From a checkpoint of a small mixture-of-experts model trained on Wikipedia: 64 SwiGLU neurons an expert, a sigmoid router.
Below are experts of layer 3 (counted from 0) of a mixture-of-experts language model. Rows are named router (the router's row for the expert), gate (a neuron's input weights, with its number), up (a neuron's input weights, with its number), down (a neuron's output weights, with its number) and show model dimensions 0-127. Each number is 500 + 25 x the weight over its row's rms, rounded and kept within 0 to 999. Numbers have three digits each.
Before each expert's rows: a language model's description of what the expert responds to; "comes before" lists some tokens at least twice as common just after its tokens as in all text. This comes from a sample of Wikipedia text that the model never trained on. Tokens count by the router's weight.

# expert 17
What it handles: Space before numbers. Standalone space tokens before numbers, usually after table pipes, colons or commas, as in "| 24", "was 1,528", "On 24 March".
comes before: "1", "2", "3", "4", " |", "5"
router:506506547535486514462526512488443534513519506496538501529503518474505465528536477459523508488536471469484506487515513522497501518483481528507458470479482532456479519495520504524520529524513490483465499513475481501527549490477516492535520513493513470480448506455517487496505528487516495534492520493475473550484493504468517498484500457532508534518473494496558503484524556484487528476564
gate4:506507540492508548467463510498457456506488470514547533516524520485526521491491497498471468488512563506523500452520500469494527472499535465487472540531508535523477477593504506487479522511476487525520492516501492454464483531469462525496547508472513493480510499548493500531496504484458535492490483509519509522486468477491475486509497477533501486475480482488531502501496458518477501497514
up4:471460460506504520494495495485503509493458500453489462534507469509544461496530515468476511496505517493492524494524503532546519498471511496547492488497488541487501490536509481511515496490472489526502508451527507481489491493556544477485509593490431499515499496494527492495495495485472507493528435525456489532522506477520507457503505530500494505501496508499490463505494487522485506480428
down4:483534490487501536443482510514456512516470498498456509504497511542477513561452501552515488498524510496501496472479462516501467458482471522433549506501498541500518476521516502485515500530506494499511451469510488509472489504470472477523529447545499493466472498512514529553495477453509521464539498539478489492487467499477520482504501500518508524513462508509507541477510495499494533496510

# expert 39
What it handles: Section headings and copulas. Heading equals signs around section titles like ==Career==, plus opening quotes, parentheses, and verbs is, are, has.
comes before: "\n", " a", "==", "The", " also", "S"
router:533524540530500488509536511489491501525495498528525481494506521476471491492483492507484514475532498509504470534509481515490521496457503535475486455472467550444496513487492519538456528523490484519469518501486501458502518470538471492496511526509478478492493519483543504470526527518493507558523470515490504519460494530470501504486486479528512518559552548517519442526526488533516471513550
gate0:503507526473534477496504540513491520509497543522498496551479513494534475475487493485474507492468507541497468501544466514489504513491502489427541510508517568464506525460502492484514493511522498546517527507527537492514485526503486487535516513484514529520483535506460508493457486584446525542492495512517522487509494514484501523514475465465512497496471516476520500489535469471538482491486
up0:510510497495496468512522462479553506458461474507517504500459506446490481476497492535527513494523525499515512508493544481503496483481513525506512508476525487510526445505526513503531556432479475534526471528498485517516522509498505513499497500535485517499513477507530440537520481459480499502486500486485524532537494486535485548537502543458424480512505472525480507484476521484486471489508
down0:460504529425491496533460480457489513481541489492505501488498465512498540491536525460511478464552516489501503475512521520526496517514529555465489489487477505485472534489484496527499445456495476526515463514507497495534499539470502533499472481470516499485474516510497457473472452510516467509517544516509520490501525490513513521457517511490468493544519531533492516477500524464501509478464

# expert 57
What it handles: Prepositions. Prepositions and time connectives that start phrases, such as in, of, to, for, with, and sentence-initial During, Before, In.
comes before: " the", " a", " his", " an", " their", " its"
router:503541540502518526506541519496511508478483483520527480497522574465499498536537474496486535495534466540515487499517509463472508476469488519487504435446494500477441499539483541534438546509480499504510539510531507493503518451515499502503544496512520488499470534522504493499495510470491513521468501540483513519500522484477471485485463477529503510513522513493513477484539530497480490466508
gate4:477494477542509480531458516492533442481514475490522537537501538447488557498509519506519530488476517506510504486497518478485494502507457526501476486504503483510481466519511440499482495490537521500471513511498491496515497511449519452504539502474503533476505509528496491484488512537494495489432508493489462477587489516501529495460517448507477488485536514487524490514536528497526527500486
up4:499522494475514452514505525455482526482543525496513496454489481486498519471546490508478517514530501464535525478515516488465524539475512520507485515537509509532494483549483517483512507506517498503483517484533479489461458503469480513510482476551452477540533494484491504564496496510473494502560530500528501510449556487457503475532517497475475522525512518494531493507548493538526514505500
down4:486572514500524520495522532480513512507511534479512468535486500480493512478510474523499488488541493518494490531504499494484547533509537492510443492502523522510498492449520451523510515495495458473485511502494545503469516548468483468446555524481480477532497525490456507552477522529465489499532516494528526486534473529478510481517471487496507483485477497497528464522502528480469532534478

# expert 54
What it handles: Word-final suffixes. Suffix pieces ending words, such as -ing, -s, -ed, -ations, -ure, plus whole common nouns and past verbs like building, moved, wrote.
comes before: " of", " in", ",", ".", " to", " and"
router:498532485500513515468519501452440510475489481501527468494475532453477481503515497477489513454505461512531456539512498528502475494473457491458440499502485537470488489466526559514466531507491484480460498501503529488500512492476514508498538528489472508496490501521537492475503481507474539507469506553459501503510498482494512499519467513530521492543505519516533504462555520507497492442511
gate2:508508483477497521493507498511504504469473493567483493455503563463505504534483528457465487507481518436493478492519509533489490462477453503464468535502482458470477495474468488456527528494442505485464468489449473512479476520463499471500490553471504491534475473509486503487535488467480508495515501481504513504503476477498526521517512493498502472541527513526512531484489534471504502538497
up2:516480465513521493502545513460514504507543499474473496508458473522510467490487538515486502519468478472502508468476453423512506499502486532501485524452506470483474509496494494497492527504530477475498469508439509526470471503542492533472488503490516501475513504513529509527489481501522502513494486467501454491452537484449509508539544515510506530487427476455541501512512479481512521506514
down2:490532532473507529516508445497496538480522533525515499506500522477495507488507519490516492476481523515476453547506535522469544500508466508531481461521476541506521508502553497488527502502528491462482475512488531464476543507505495500493514513485494512481464472544478441491537515502529505499509524490529480495569490517507542437508480490520487477471542475503519486446499474531474497519511

# expert 5
What it handles: Digits inside numbers. Single digits within multi-digit numbers, years, statistics and table figures, such as the 0 in 2005 or 5 in 65.
comes before: "0", "9", "8", "1", "5", "7"
router:503544516559495498508500486482481509471538511522573501526495521470483449491520488461460545456532493490517489540500463511517496528468530508482514474487471477441468508458488540497504568542499501499492512512505496465515538510514485466500501508467529481489494511487556485510478515515507517508505489506491498539495500513464525489475468518505484522513516510525536486497516543519491518502551
gate18:496541493523530500515490480505512484463477510490466535492518433536445512507491472552472473463481493476496444502524519497554525451526478503520506518496513485513473488469520477507517492473516514532516512453496491516475517511502458534482486495498487503506496527488499503498411509479482512493500546493482520523484495517481503513504498503512457468555472518479517475488529511521521476558484
up18:477511524499522503509506506481513491496513493473488461487458528479497537567488495494501486455485511511534449504510559496533490493448554505464476542519487502566506497518516503486492478503478499536502483528499490483494471481511460503493520504506514524513458481517508519482515484495460498484551505475511494502496547502551515491518496519506541523487448433515483493520508482518527447531523
down18:540535537459455488501489460484489505487499509482508525471501494498543500482515516503487518476457522501535492519495499481510476488522526471498478467515498503484528527506468548495493473484556465492484530562524527519534487470498460489498515537529508515507523533490475475514506513474525511466483488488515505540505463525496518468552458460561522508500489518500501496506434560499494481511509

# expert 23
What it handles: Verbs and past endings. Past-tense and participle endings and common verbs in biographical or historical narrative, like -ed, -ated, was, had, won, used, released.
comes before: " to", " by", " in", " the", " a", " on"
router:497517465487513466478538515460470508524554515497506484530501521458494500494503480484507511448514512510508495543513497521506498514482523486488440479494481505470425470464513527529466527534502464480451525527496472491490537485486502503528522521488468496532486518514514489496493472506499542508454511527467460502528498501478554477524444476521534514518511500517520495465525512485477508448492
gate1:540482492477491510482470491500509524517493487478483516480480499493492524493521477462490527470492526497471492563452480487486527487500501491458520490543506555526461511514485538527480524473502513505507471556492487520504525463489509533432506489482482510484503503501499469511524491500466537523480512491507468464533499519465484465484496478563496530512492505528516536474547528527434511538505
up1:460499493475445517504505532493524508492491549522495507499485506464456561477467479505499461462528472539464472491501490478503490501487497535509488443522506484495501524526514506511515454429461540488555526510486511495488487495484490509491515538514526517491480474469493510514458498546513494495504493489485520497512503524506524508490502467464500514418513489501496488517544437490496502511520
down1:500507537521484502523525518493483468485507518503485442516481501512509472507537517479487536497505493530463512473503504512496488471545486551457501545525487478449504565486518509481512500482463496487492486520505459494508504493514507456538489531507514520494515523500501498496441506427456509472508536485525478530487491459507478489532491494475492484520487552555509512495518528495516431491509

# expert 50
What it handles: Common head nouns. Head nouns closing a noun phrase after the, a or his, e.g. season, team, film, district, University, Party.
comes before: " of", ",", ".", " in", " and", " for"
router:463524484534451532454507540494479528471494498529528474471426508508473466474487505488516520470521441520530474495511519508467523521497489519490447451478506520483519504491506574517456519488498486508491513510500519506529475504520528498511517522453487485489507499476527492505474488520478519520483492548513541485483514524467543512501514493510477479522541507499544449509515527513504498477504
gate2:473463446560499512454506486522498508472503492453480493482484476514503528509506528455514450502498485479504482489481523542437504541482479532519492515457499517474471523501519483541484534493502505487508440525536498493501502457526519510490534461507467503507503478482496507480452513475528489529521526492479502539510506528507526495482537500535462484526507493561485518548520484478489498483499
up2:513555516474480509521471522503480528513526535513460513535520534486524498491488489487473500448473502478517483470521477487520471450491491509503565511521498517483537510495480476485521447468511509498530481530524498507426489506448485488493501481481515522550541460504482510459519508504479518524499516502504524508530490452508475483495519478484529525465525486512555487500503524475541512520469
down2:521515492484503459550516480460536515508490530518552476552539544502505500512479467471452500511513505482497507511514479520501520477483539458502517503526498505462508498507487511499496525486507452529514528501505480455501519487504444531512522473487513518503471488528498487493532497495529508493525565533510515497468492458484499533501448500502539558480510475479483504435506525526506489496547

# expert 46
What it handles: Numeric data digits. Non-year digits in stats tables and measurements: scores, heights, percentages, vote counts and coordinates such as 5–7, 6–8, 55.53%.
comes before: " |", "0", ".", "–", ")", "%"
router:498516488561485500531485513496464547468485487512560466530503519461508492495500470458467500459538470545558527513506463525503520500469512506467509491491446488445489500513514511500514587524477500515507478496514480495514513475488462486508489498479540459515487523507533461529464497518472532526500489506462490512498500482467527507489455485516484488496506500509526515513514540512501489488501
gate1:475478491540497475527486537529485498484484531514520555515503544516545506505469459474506498549504475503478528485495533514434505507530512563499519512486527489522480491486498553558467494512517511502494444519512464479484494519483494494523501521441557519510487468522469506485511495501463520509461500512483515521506495489479512477475521478508496547484501467494549520507457504518476509507518
up1:552462532501527487461521510483492498518474515503522506501478505514472506463580522523532510513544506509497507489487470490488519506443501511498496531437528483483508497523508496525458470516520540534476471547521506557499483462482495542469526486516541490538484514488519494484497501541460473477482534509507547501487553467502474515510502509518517525507520523504512515512458521526495489511486
down1:494550480550485467517519512476469533468500507494505522496488508518515508499474494506494478485494498443478493542505507520495542502456577506504462538518485495458492483484528548512509542489524518476491478447481512455497492495493474522523491489499471556519545486512451516500532488524496488519490526504465544515503536510528523512515539504512473473517504529496491475551515500504500551505485

# expert 36
What it handles: Digits and quantities. Digits inside numbers, years, coordinates and table figures, plus units and counts after numbers, such as thous-and, km, century, hours.
comes before: " |", ".", "–", ")", ",", "0"
router:446519474557498485477490517514477526465486483502542435496486515459506466492515476465453491431536477535517499496506477505487533497460478539473523481504455516461473501530512501514482554539512494498521513501509481507503505474486475489499519496477545472507483521499503457516477488516483526515471483518470491505486487485453550520481455486540507474503508499516532500515527524511505478496476
gate0:475536476506524499535469506525489482534528499486505444525489489483533509514555517497465492480528555512474479507517496498464502496534480524485473486530499541465503492515529510487501493520461509473516524505466513470496535506486511529537463489499484489523553538510487518519481551524446459442516474521484472461497530513522501532516470481460516486515507490521519479501505506513481493434506
up0:502467478530496497546489483481504482500489496498504534503513511587484462514521508485478457520497508527485518493554523501545492502540455501495542519483532467491498504507452546501516456436502498502482499532492519469478468487459504486518477531484461519484502534447534525472516511492535524510497506495529499521501514497517510504535508506465519480469517514484522525495510464509546546525503
down0:533502487535453473505490473548486479479534500515505490445446514436509498495502514507469485439464500507488542458507498504469494522523524494532465502504504491491457502514525441497480492537461473494507516448473517514462510512523510508518494524475530524490503466513518499496522517507483487548520494515517464496491509479543463484516513477470477531483472476553474477488523518514497467487489

# expert 27
What it handles: Infobox and list line starts. Line breaks and dashes beginning infobox or list lines, plus field labels such as Preceded, Succeeded, Binomial, Website, Spouse.
comes before: "-", "|", ":", "=", " •", " Born"
router:497519481544467466479503517478482516466500475544530463522465486484471502509510501466495509456516480491498455515515502537491507534517476503469520448502467513478482496494499526523498541488531486507463488494495490485517530433499468515550526490529487509494474496487512454530463486472520485513485501474510520513525514555449487479463481521540479511498511543535534508506549505507491499475552
gate4:487474485535479510468478536480532493519507531528517450525474500519483473476511496520455474509488512523483493477507507517557518475521507497514480493525514539467441502477483521489508514477482482542467524506481523494515521515474504441521450493483476557485487506450516466495508513493495505513548473513475526540475508517487528491539468482491482471517451544500513458465523501479468498475505
up4:558488521523486468478484491485507520523516460538521509516513537501441492493476514491491511492497512524487438540525507472485506541475476475473545497495473495528513511477482503524519503506500490463491510454480512447444490501495500531536486528520513487485507537526504502540477495536490476497514501504501500476560516487489483503456531561483479494471535537511511489448493527466457506488498
down4:478471493521442506529504488506531522501518440487517491522520523549526503504515515463506522513472495526516505518539474489487515534483471525506488490530515495541514504489480520510499519514491532515459525490516478507529439464502435500503473537500472510531479499488504491508496524506494470489498462499488528510500532490471540538449527499503541505493441512473563524497520460510523484456526

# expert 43
What it handles: Infobox field labels. Infobox and list field names and their markup dashes, colons and line breaks, such as Born, Genus, Coordinates, Trade names, Preceded.
comes before: ":", "-", " •", " Born", "=", " by"
router:494537495514454469482498507482476499486475479490522476524501495494438491490501510469464520453508482476510508522493499525467542529536479495493504463507498500479466498474494552542478538520480489523494510507498509496509537474506490494544514520521461524490490501482538445531461490475517497498498495494470529521494503538450517470466492508544487515518491554527532488474537529486488529454563
gate4:488523523498510532480501493466517477553551510481499474503476474488481450436491487480462519454536503482511477537489498508507500482542468538469509520532505505506510512533515559520528519486457504499467503493499480513505508528423475521513458521545463489487491504485507520519464499462531513509504496492462475532519524528511526498520488495519491497516509525456526533484529477472503498460488
up4:507499521453472457518477439485502531489507536508476479485504515510483522479523483483498506487521499538545479467536544490478504466478533486446469489530524463466515520538521433514509488463479468494486502462534478492498503526467510483464517497508498522512491504537514503505490507519502510530512475477533478510471524496469520476553524502507509497496491516518547536488476489513481534460559
down4:515554509465506491472492517500516509490474519501483577482517522504529510491501496506474532517555496516524503454493504526479491497512466524524494487527509493489492500538502474547474512530517465516526513476501522575473526542462497509488506509472512520502464461528525548471522507557497533515517477457517540497471509504504496456475486511494513487518493511464510512453493477451511527502523

# expert 40
What it handles: Institution name words. Capitalized content words inside names of organizations, awards and competitions: National, University, League, Cup, Historic, Best, Memorial.
comes before: ",", " of", " (", " and", " in", "s"
router:467504491515459513458502552446439498449526499486551483554442550489496505491507472469512522481522443495512470511524510500492523506489491503507491455456484526471471505508531489527457520501530466504490515555471511449514502514497501490511505521525493470504486515474520481512472493522506523517517481551502533501506520499477543489495475489532510491542503505502510485504510505517501496463535
gate2:494514497484455524473482498515482496498488486509501474513469535495453508529488498473504486477451464495551471456494520525531513467512506499521452496524518578488490499461529470500480535496515469501486509500492455460521519532510470480519547483455504509468488520483508497460501497524462456495500496532510531492498493483508480542524476524476523523501475527488533524504499475529518465439473
up2:487451491532517473478530445502537514482492512480509485470545553507543473496497533496524500461460458514487475477458501503496493571442536481476490497493521474506467484476540524504475483497503510494434490498483511469466535504488501487505465500518495489483523478507524494480459481453473486450520493471520467512510463478486490497501493508492465478490487468523526510509517522513506525494471
down2:486522487475509529506501506510532495526542548506478514466506499493446483490528468515505541483499481456497544508482482536499532522510494498486446535522502479490496500505452486516506513495484483530498535529486453494523497480496491477453487482443574526479521533520475480521479460507493481495486531524527522455471500517509513507518442493514489486482475523515547504504485520486519498442471

# expert 2
What it handles: Table pipes, closing brackets. Pipe separators in wiki tables and closing parentheses or brackets after years, numbers or names, e.g. "born 1907)", "%)", "),".
comes before: " ", "\n", " |", " —", " +", " −"
router:506514515491504503510512553518453498503481487533512504508450498477501498517476492466455521483535507525478472505538494540472531523447508489488499449469473508415461483463476522499489529508485476496493486492507472475513498474482485467532526546532509467487476520471504484504494499509490509539508479550450511493477489502470531519514506497505507516526485502478577484511522537498489505506538
gate3:472475491507506524479478503510504452486482469475494498532518483498500527458509458449520499515457486519537533483495530472500503558496472535482498507482462500444507528519530503525470517488488508501511476513510525540489498446539524485516522556501518501469495484552500504517524476550529506485530448526454517546508516488506533484495501497495470475528481532456512526496516463485498479511490
up3:498449506487513510474477494542486468509438508478490482509471503495522508514492450511507477506471475515560523529483509462508455502511508461488555496536477534486483527442490506516456511527469505497526451503480508521462498457502488474498523501502519496510485519474505506558470523515503478499483448483497503543446510517518500491483485474525477488494491531469477535490522544492527496503469
down3:451479508506470468474521540507505514484515477490501526514493498544506519515504517498489528496471529490461432455471473571491503472497470503493507511502530504493516493467500524478518485511482501503529475498500505487529471526506492492443507492531459469528508470496471506476514478469465482519527533479499514461521468522469528538546496541463524515496447527463470520519482461513514473475510

# expert 7
What it handles: Word-final fragments, closers. Closing parentheses and quotes, plus final word pieces of foreign names and words, like Bondare-v, Il tro-v-atore, Icel-and.
comes before: " |", "\n", " (", "s", ")", " is"
router:490535486508505497506521500482481527484507542533506485535462545478491497510503489480475491477554518534474510478534496532489498525494504523480486457457452547430471490490498542513495520504510493471439465495518493472518507488510498481504534476540504448505465492452513453511453467481501523537487503511455483531509487479483533519462503484515489500540507509512534475521506516520490485502522
gate3:464493525483507491472479545477481511525479490494499510520502505489459480517522492492498524499527511501478561504520527523523500481457523546467495497483462531456441489502512487517531491493479491506503457484543493464484519517515531487472506483503518483522513501533497509501525499505484522524530548458523482472487517532511496549453452486531467434502460497498508493523517462506440518516467
up3:528492480535478496509494515518468497470463511456526494528495477498543512487505534493504528533546500518509522515492511510469494463502514496557530505500534534479499481469473493533484496551515528471524503531464512484529485523486516482495474489546533490508503527496483490481506475522522487528483513515514511512520549423495490506522516479540505468475571506484473496548563507526483525484504
down3:502516543538529495455475492531524482524490537464533491501480509488512491517538506508494459493482526495487517526532483483503484552493497578491495515507509519486553474448526497493521498502488474482529483519483513465497533527462503503469521512515544475514479529513468510486510477530533523517481534529492520506493535514445470506511496504527495503539519505511499552526510509428521502469534

# expert 22
What it handles: Year digits. Digits inside years, mostly the third digit, in birth–death ranges, taxonomic authorities and dated tables: (1911–1993), 1943, 2013.
comes before: "0", "9", "1", "2", "8", "7"
router:501540497559491484476500477487467491484542489510545508515476540494464457526523517477476536471533487463471462528495459508492510537461523527483505459497514507460465509474477558500487511545524496497483506518513507460530536512528482464517510513468517478496499519482520503514491544491513501532477481494491491523487501518455524463455500507500489534488494515535540489499538548523497527497533
gate0:504503509502487471459509457516458585490518489471471482445489528512488426525504504506467524510477489486495446525457504521491496491517503514488489490533498494475514495496467508468496500510528505458490460480457476508512525481500514557510493501464528500504518506504466521479482501473496491421521512506538502498494459505481485472499530457541516526487511493517486478485499490529501475460517
up0:534467511500454521532505502499524473508452512540504481504492516509501496466442531514510494530493490501507483539504495465535479527513515508503502495490509488490544523488499510500482485443464498471523473514527451498544474498492487471540517508488499568447519479500482519468466516529501500504498499451510505503480468471532474440529509476506527471460502526489508472543513531498515467549523
down0:535459513445518504519473543459486491504553513511554514512443530499475520506491489473528527544515514467499450522504473473484465442478520480549490470516504480465510467541485514486461476500496525489499525504527467527518519503501476471509501507532498450536484524487508506515534491542481508514539460529462489509498510496472497516474497499474515521494498514469511506502508458503492530512527

# expert 29
What it handles: Periods and sentence ends. Sentence-final periods and other closing punctuation, plus abbreviation dots such as e.g., a.m., Maj., and colons.
comes before: "\n", " The", " He", " In", " It", "5"
router:479507510500490487522507505472470499453512496499488510513472551478461499493509488478520521507509504499489487491515474540512509494439516480441484477473484480495489508509486531557462555506484455487488516491438494494516486467473510485518509516512537469480459511453532477492478508490485511546489484524495534558512510479422487513502499464527529520516529508509503489472522536498468501493544
gate0:505545483527492458509490511509495501485483465480485476506480517519478483483548488553493479510457517484510510478496515510538515467439456542532488494502502481493492517567547466494433507514493504483482473526463504540528495518514536527487527494506514502523495509546481475484513461486502519523530550500536505526479489484460527494511503483486535529490498497473571513489521501491501469489509
up0:496523477513511441510468500529526501555516516495476489503538502500511502476478468470511449507464515541489511505517493505549491495502493501501500495522516522488465503484483499503479572495475517467472474524490486490523466466463498518536505518510446484463541534514500524512498482505456474523450489518522447509462463487468516525513504478518493487473525493534533472488489493439501496539529
down0:493513466461438459500475471458503510503492510495506469513485543476490492494474531480500468483471518470497485461485549507524511434470490472538507528507504507535503485521477448529507473501524529453484508471478475498499474517500522542489476497490521477533494524489503495488524496460489524549483496497500484494484464540536503524457470527490517493502457504487497534563522516487530482489471

# expert 1
What it handles: Digits in tables/dates. Single digit tokens, chiefly 1 and 2, in wiki tables, dates, track lists and scores, such as 2017, 1961, 6–1.
comes before: "0", "9", "8", " |", "5", "4"
router:500546521529483492537537506483458499481530509534586499520483502482487450477492498437488516506507478486532492508526478514505494538466500499467502491468472498450475499461494574500524564521494492507499510511465492489532537494499509465488522503485517474501484513476562517510482494510525525497522476505493489498538516511482503484487485518511499527524532512523520491505512550532476502497545
gate0:493525496490512431538514544474531515535483514457524479485524483510479489534524561448477464468477514501550482510510502484540484519481467552473462504496489502496509475489485490508498498514513541487470528509495479478490483500532516552470488544474513513492454535465547529478489488496518498480497511508495527504521511508486486471472532467508466494443511509487477472500515490523476508475536
up0:499503506531501569524494513520504482498461508469541511537493489524505482472485479469522458466460482499478498483471470492485496438447494479490496507499525470509502426490482503529477470483486471528538511468499478511483511551470505512468493514486516506460464564502468491512507505467511506490495525481516447502486482489490481500526448481485519464516499493518495466447504495493482540484489
down0:531508523461500527521519466511480485508469483549494524516481488514514478503500475523497500493508501444531494554464467446457488466497535526496472434490541526511528466531509513486471476505500490529488530481496549514488515521521562492496487511523490508519454460485511495531489522494514485485488516497520519483521505470502492485485521500478507554471486542517452484546509551500487480520493

# expert 53
What it handles: Commas and conjunctions. Commas, and, semicolons and list separators between items, names and descriptions, dates and clauses, as in "Shahini, Albanian singer".
comes before: " ", " and", " the", " which", " he", " but"
router:469493490494476480499496504473433480515487478530532482493480546516465524540531460490519522496517488541488469497530499513507519504470504486425515437478485475477481475491512546515524502544510467518468520521464494493510523490484477513515566530478484451494461517462508467511501502472523544531510543507493503489492524532517486491481478489522483495536521517491540491484505490517506524526505
gate3:479519549508479541506477517522500514476487489527486507490462470492460496552540506563483508511488482519481544514517474506513519473467510511474548529466476456523542505526528523472497526531503499482506524516476478483488470510539519476504556506472487487529516500500487486502512484472520594536474519479530484483495492496494515484508522475509496489444527468496481502507509544527510508494481
up3:486446518504459500508534533500533548523538522509474507527502543506505467510530535512496515503488534457462517528503498519517481466496497525521486476529481518517476500506493470511477497472481524512521420474492482523475488477459524502475515449494518483496540500501498468489492462520473491449495470472471495497512442520451501484507488490481546468490474519488520504487491512505517455453513
down3:467456442493519508524507440502470444483464494480530470464489519485488542483530479494519510525492544552554483500503469466516500492479529483481476533501495427484513502524521520486535522500498478463429498494476505531502505506507485495502496473496500503488483487518487515481456496481547489464510538499465510496511507482532502502503481541514494486509485498447483492507475472472494530519483

# expert 18
What it handles: Table cell separators. Pipe and semicolon separators in sports, election and statistics tables, such as between Pts; and Name, or Year | Team | W | L.
comes before: " ", " |", "\n", ";", " —;", " —"
router:504525535508499517495500534487413515504472478516553497525479526471499496513482469506451530473535516505525504520506532507481531509469532487486503429496453492466479497508504520496508584509515469496479496484481491483507520496485472481543532524529529485496484487443550493510494497507476548541508500537515506502467519523488497495490479489523512523498515501480552503501510539487484519505504
gate4:528492511560485471469518480484467536537494481481506523534495517503493470502429461512500472507531492464513487510508541485521451468491530497503476515527488480536502492504510489505530475515498485503486464500515497467529520467524489498459495561483454493483472482485558470504484434496554477483481553503487507533494500460489509519510494486491485479500521501480527469503454517484480488524500
up4:512465491495478508464531445480530463522535460554501481533453476519503476529492477442505516466515479492517481498486489503472493507472485520496537506520489477502517529487501525502506464454494539495515483528525501485494478498518511525465491519537527497456490514488493513459522455471452494521505500520509505482531511513509521500471497520433476524500479477498484537477554470518458487479457
down4:519448498547523520468571478533519507528494488516518483468486506538514494446489526505510494503502506534493550509483511498473500523430440479464498524506477491536541541532481532514516512518474485533535513472515494479464530514487489501488544492491513448505535502491534484503528495539513502481497494528489490474515517543496492514550516491499493498517458487481510468519495486512468508493532

# expert 21
What it handles: Row-start pipes and list markers. Pipes opening a new table row after a line break, plus list dashes and track numbers in discographies and tables.
comes before: " ", " \"", " —", " N", " -", " A"
router:478507509462486507512505531522478488506500502526537505532503507488472514517475479470472526485566469525510451511516497526471498509483493500465479476484461514480468467473460503528496525505492464504472521494541468482498559424506478469510518546506517462504496524492507462508497497517467502495486472539471525499514502525474528492511484508543525523503504498482537467507519555512499472513566
gate1:505522516492470488534467540495509519496478474529532444503476531474480575458474505488501534492531491518455463436481568508458507512504476533512512509465539507518513513528487548464514515495492490492458472522471481519499499500515530514496499516478489506495496516488523532504494518473533474503465473509475491529511486546517515534476493478541513469524467497499465505509499498523527485465510
up1:485474481492498471520520527521522478494500472503479484478502522466456508460464526460457501498503509504449499499490507501544547485513485442534446461513480473507492501471495484480484508505481487483483509441505496510516522497492538480488473528448504548539480526484532443529515498520495489517501474495527472505507506476472503491485469500525445477563506456550512491489488488487499509478496
down1:523508513505466478515473473525496473515488493504498519505518517485503479465515469487499486496511518490457550512434496478502533502498513501510496467507478511502513505475510464491497504494502487464506499512470533489488495546475487495535537510512482538519508541513497460547474527457531480520516460481478407499511505505472498519438538482487524466473446529501507524535456531528505492537496

# expert 13
What it handles: Suffixes and number endings. Word-final plural or suffix pieces (s, ers, ions, ments, idae) and last digits of numbers, as in CTMs, levels, 1962.
comes before: ",", " |", ".", " (", ")", " and"
router:479509476518479499462505515457445489474456480484517448510441502505486481477490481458518500478503490510528461538482480530491538497482456524468471501487465543456503490473510568488465548516506492483503543476519516463505486491485515508508541512515482452498499515473509446480484489524467522489474515520489502511484513480491513533506482504528520481539516485514528499490536552522499478509504
gate1:496532469486463484510519517509508498487502472508537483517501470497492472515536498467492490441490445507513484515494528479456533484483469471493535516528514521462513507497503489508460547461513477487536532500446485474470507541512526506479540531507501516496536535505479532529492515516466488562487498522538506504471459466521506499521482476486531526505475514528518518558505539476456485493503
up1:519531520452524468495497519486525536469543487516482574505467491503470535442490511489520482545478508522508488513510501500539498519489514480491521499472493491503533532510504476539516568508491496492547528497483519513486441440549487509475518506462513509491498492474483496467541498480541539495461524495476464494472501516511485455523527509528493482470481512497500502520535490509503481524507
down1:506537489511515473500503453508482506523513460475459474512489477450477462516483451456493520473504484499503485477542478493500490508494507471502549446505480519525516496477460506550532491499484488447512489476465519484486493516476499499511526496505486515503501512477542490497545505519518520481477494481541486520474496498488527398483520471491516553528510511514459506552515518472501498495500

# expert 20
What it handles: Month names, name pieces. Month names in dates, e.g. September 30, June 16, plus middle word pieces in surnames and place names, e.g. Caput, Pfutzenreuter, Marathon.
comes before: " ", ",", "ion", "ure", "an", "or"
router:517552510490519490499480511497500516488513518542552478526463548471485450509519477496512533515532464530471508512525492520483498520505493493486515496483487525478479523512490543505503527510457475526498499506505495458525517520475518526506542542507512477489495532473542444486479479479511497513506512525465493485506477500468536466461537504521531491479509492503525487513556536576497495511562
gate0:516486578488510535491487501514508503477517509502542541499492544518507492510471483502528488502522486560498525491513495484527465481511493467485466519465478508481496524495491537519482528494497492504540482534501494475504486494519493485519493482487454487448496546511521484469477476536517541503498480497524476473492484469497507472446565499533507475454455501487535505516538537568513483494511
up0:530533512513517495491449428448522503503502471503539522512505513512542476494484515463502478457500509575457501498470558543502458523516483504533507529541505487472497474495526501489470485484485487502468483507525517459503483519524508517504484516483497491503485485497524502492501455459503484510486514514488454501498511520476484501489536508518474485454529496488556487529530538462505456512506
down0:523495495456495480486480497508515489515467486504483527491485457503500481476481505513512513553527523531546468532433498515541498490458464480474505524482529487519455440472455519522557540517517468467500506454517487506507523491551477495487473497495496530504512500457487511459512570501512485495512505498522467461500479506482519494505482518518494537469477501515506475484532475529500470500494

# expert 15
What it handles: Verb stems and participles. Common verbs and verb stems before suffixes, such as not, made, used, won, ask-ing, bring-ing, oper-ators, expl-ain.
comes before: " to", "ing", "ed", " in", " of", " by"
router:477541510495525494468540496521488511466479512521526483475515504464477482505485459483479540472510479532498508508562522528465515549507492536501439434507484513485482490481508525510460509528508464510471491477497518483512532492496490485494516514503494494470486477517545498489480503490524545535459539551495492478518497500496563492472466466482489504505511526549521474487518515533504483461532
gate0:491513541506489495514485506463509526524475496495475535471504487511485467482483472488517531463487472462511523493524503493511541540488541505491475489501488494448501526477509471515498496512475528506458538502525502479517469464563483513528488489456482497545494482484495517486506465536525512487532514516575477511573507507520510506508492487512480531497506573544501519470494510483485552517506
up0:512492509493470500503477494473504520467494512449487507503478462500518522540528504526515478500491456470490556494526541535491536438455485479513468498526469520467476526501491445501542576499472501507492504514560561527534521489529497502517541530510477486494517493503488505485508486484492518484520512483500513495490516492537485477487488505501452495500472516491505490468487503488475498433534
down0:501462505504523530510451466496484488464473528497477562506497517475514527525563480496481517501527487485538563499507507523465466513508518491485469524566471537485475523483485507480490521493508500494530509538567500481508451473511518525534476519474533500463525471511477501524465489527524517527504507486468492480501532484486493505503492541459508471473515479502476512465505493528524469487507